Weights of a small mixture-of-experts language model, trained from scratch on English Wikipedia.
Size: 14 layers, vocabulary 16384.
Experts: 192 experts in each of 12 layers, 32 SwiGLU neurons an expert, 3 picks a token, a sigmoid router, a shared expert of 64 neurons.
Training: a variant of Muon for the experts, 657M tokens, 5009 steps.
Below are experts of layer 11 (counted from 0) of a mixture-of-experts language model. Rows are named gate (a neuron's input weights, with its number), up (a neuron's input weights, with its number) and show model dimensions 0-31. Each number is 128 + 24 x the weight over its row's rms, rounded and kept within 0 to 255. Numbers have three digits each.
Before each expert's rows: a language model's description of what the expert responds to. This comes from a sample of Wikipedia text that the model never trained on.

# expert 20
It responds to: Final pieces of surnames and foreign proper names, before 's, commas or parentheses, such as Clark, Avery, McCollum, Ballston.
gate0:116127111114152167173133110160114152146134102124130150096150125094115146132130164100099151117108
up0:137109125129085122138092126108121127142095166121094131126082130139181139104113092124132121134111
gate1:118166103136164134109180102129152102174146104165091092122128165147127130122123138074118149164124
up1:114122127163168128140161127126170125149162126117102109146132173136147152116136134126121120130133
gate2:145112094151084136089151122151105116110133151147111147117121135131120159170134110119118116122161
up2:132127143093126163134123094128118125174117180057106137128143165158144134104130149107140146134136
gate3:133125116134123123122111147114161098152110149170110145146107144138117132105103147102106140107110
up3:108077122116136154127112121118139107100123107086139145130113097123068122132123163129129121152152
gate4:090079136076135111106089127126103114113115098108124127151162136111158092090111148107170157148127
up4:130095096092148150149089141152096112135137140185093101112184132109115144137175100077136115141149
gate5:160112138142124112096109112116117198154119110138111148144163110176128159141134118151160110089160
up5:093175154134145145120128123098120126121132147098125105087148123180170182139159132131136116101133
gate6:150114134158100140153119121161134115130133148158112140109127161126106091169128133153160121092129
up6:128136127077125129163197132110142119123122101096117089148146126158124142082163139109094170154110
gate7:130121110122092159157111174145154118100129139115106089104115146162136185128123137143101151088165
up7:123156125153140114146137147089093096106168120159138096090153145117123147148127115127172110150075
gate8:086123144136115126149153100134129133168101115111104122141174137151116110138114106148116116109111
up8:134134075120156124125092126089156116145135127135159149119121123125118170093052129109095120140086
gate9:160127096142136163130161154127118123120168109156153123117105121159128081127107122124117162137121
up9:139095136147137125114158111122095129151122103173125151098141112096123154110126160105099159090136
gate10:168140150163113138152126126125107170119133121161114117118129125182132096141152165133143138094114
up10:098113133120150095118145110114104123069126099132134125105179089157117141128155149165130120145132
gate11:148142141161114116116123119120089120118081118152135121116171093120157080157107125126150142123155
up11:146129113132107144170105140139158086180073095136131141125118139149154102098160144135121091138117
gate12:130187191141107085115110099133117137124109104106141121115142160109137143163148119147157120104116
up12:151099085107160124149187157140183112113176142131132120118108117150156099160156156124123123119142
gate13:133130124124144107112156122125078132117132105134160112117160157142101095163079136167135161115145
up13:080127120130162167096141136104115099121160127122102157109143117109136122145104095135092130168135
gate14:142117113149164113073128108196166128127134130170130106170120147139134095130105110155126181133138
up14:111148142150102134109133092097168082113086136129122121129101111118110124095109141152077160123160
gate15:172089140104152126102131132131115112130092124105107124149153129109112084129093134143159149146159
up15:149132092129108123122114125117136155140153106120088131135111142096128104138109190126138125150051
gate16:122144118138136111115110133132077133106115110111150105111152118146127147090149136122148149115135
up16:126093111092115126121143138156132119112069145136129110136144105190116125103132134123118101104135
gate17:180107118129101130093146073163146128097140126127097117112140127143161136113106109153133106098071
up17:154098107177087143151116151094143139118126155128096146118134125084168124139142115078139144157105
gate18:132141183137139137125154118115132117114154109104134155168128132120144117136112116145166136127143
up18:081125135128112140144107124128081125118102120150140096123105135135089153155114122120141101122109
gate19:156145096091125153141112181146093129123102144130109121103163122111132113154076140123135130105131
up19:126126143168078131158127113148116098116135151170159151146108102142123140127078123093146154098140
gate20:124140155118123157136151134154127120138115143124095127128164103151088142112135132140127127107127
up20:127134117109152113074120100122146137158154165115138134144089153127192156119115129143131120102145
gate21:138109116126104129112152142168141157120141126133081149124138187112143164159146124155126127105123
up21:106136140133131098068147125147122150122096162115127173132138121111130137123137118091180139149133
gate22:108117094083167126113150142137132150096144154127084102135146146101097149143143097098144127124120
up22:082145165135145111152139154117156116090132116127103116127128163108134137103084135102112107134137
gate23:098126159100124112162160128158120137110128128151138093167128090105085110147132133082160154130145
up23:123121162139134135113148154139121099115148121131131129157125127103113112168083121137142115112133
gate24:148136097109099098136135105153119143167111116107136152096141142164090110111164117168113159114113
up24:108153162088127125121139161129072094118114122133109140135104166138082131122117105162125140123143
gate25:109119067129151120127129104129132139123103152145139086131144118155095131139090100152072096113095
up25:147108153171138067123126138143131152092128146148109152113119154139126156141112106193135118162074
gate26:143114119111135166117143144140142112163156148094126132122150127167100107108116163160100151096128
up26:129143116127106124157168129114085139145114141105102089098150119135106126129118111121140121136156
gate27:145116094139168123126143138156139132147129127122118134118112113134138142155095159120133111130128
up27:118102145127159136139125133133150123128158105126111137143086152163132127128149130094094101099145
gate28:155119119121104124133159130170118097100104087128153096131143147104084100123121111057168112079149
up28:137139105136123179145123108142118115110103129105138135109105142136124167059138196148092138112115
gate29:143153178125108146156058105154165147102075085116097142142177146117133122114112127163155123106148
up29:122117114135120108132117111096138161113127141120123138143133121101113109096159100149112145178169
gate30:118145130125138133130153124174163122136104101146134086094103101149138139100121124107112133093109
up30:122125092143103152113142077167127167106108130071099179127147146115142107146141143090139165146135
gate31:115153168162157151134132129153122126124106096123156126128141104146133110160097156103146150101122
up31:136141090112124100142091142108142120140104141127149160113113144157091109128121105131134158151119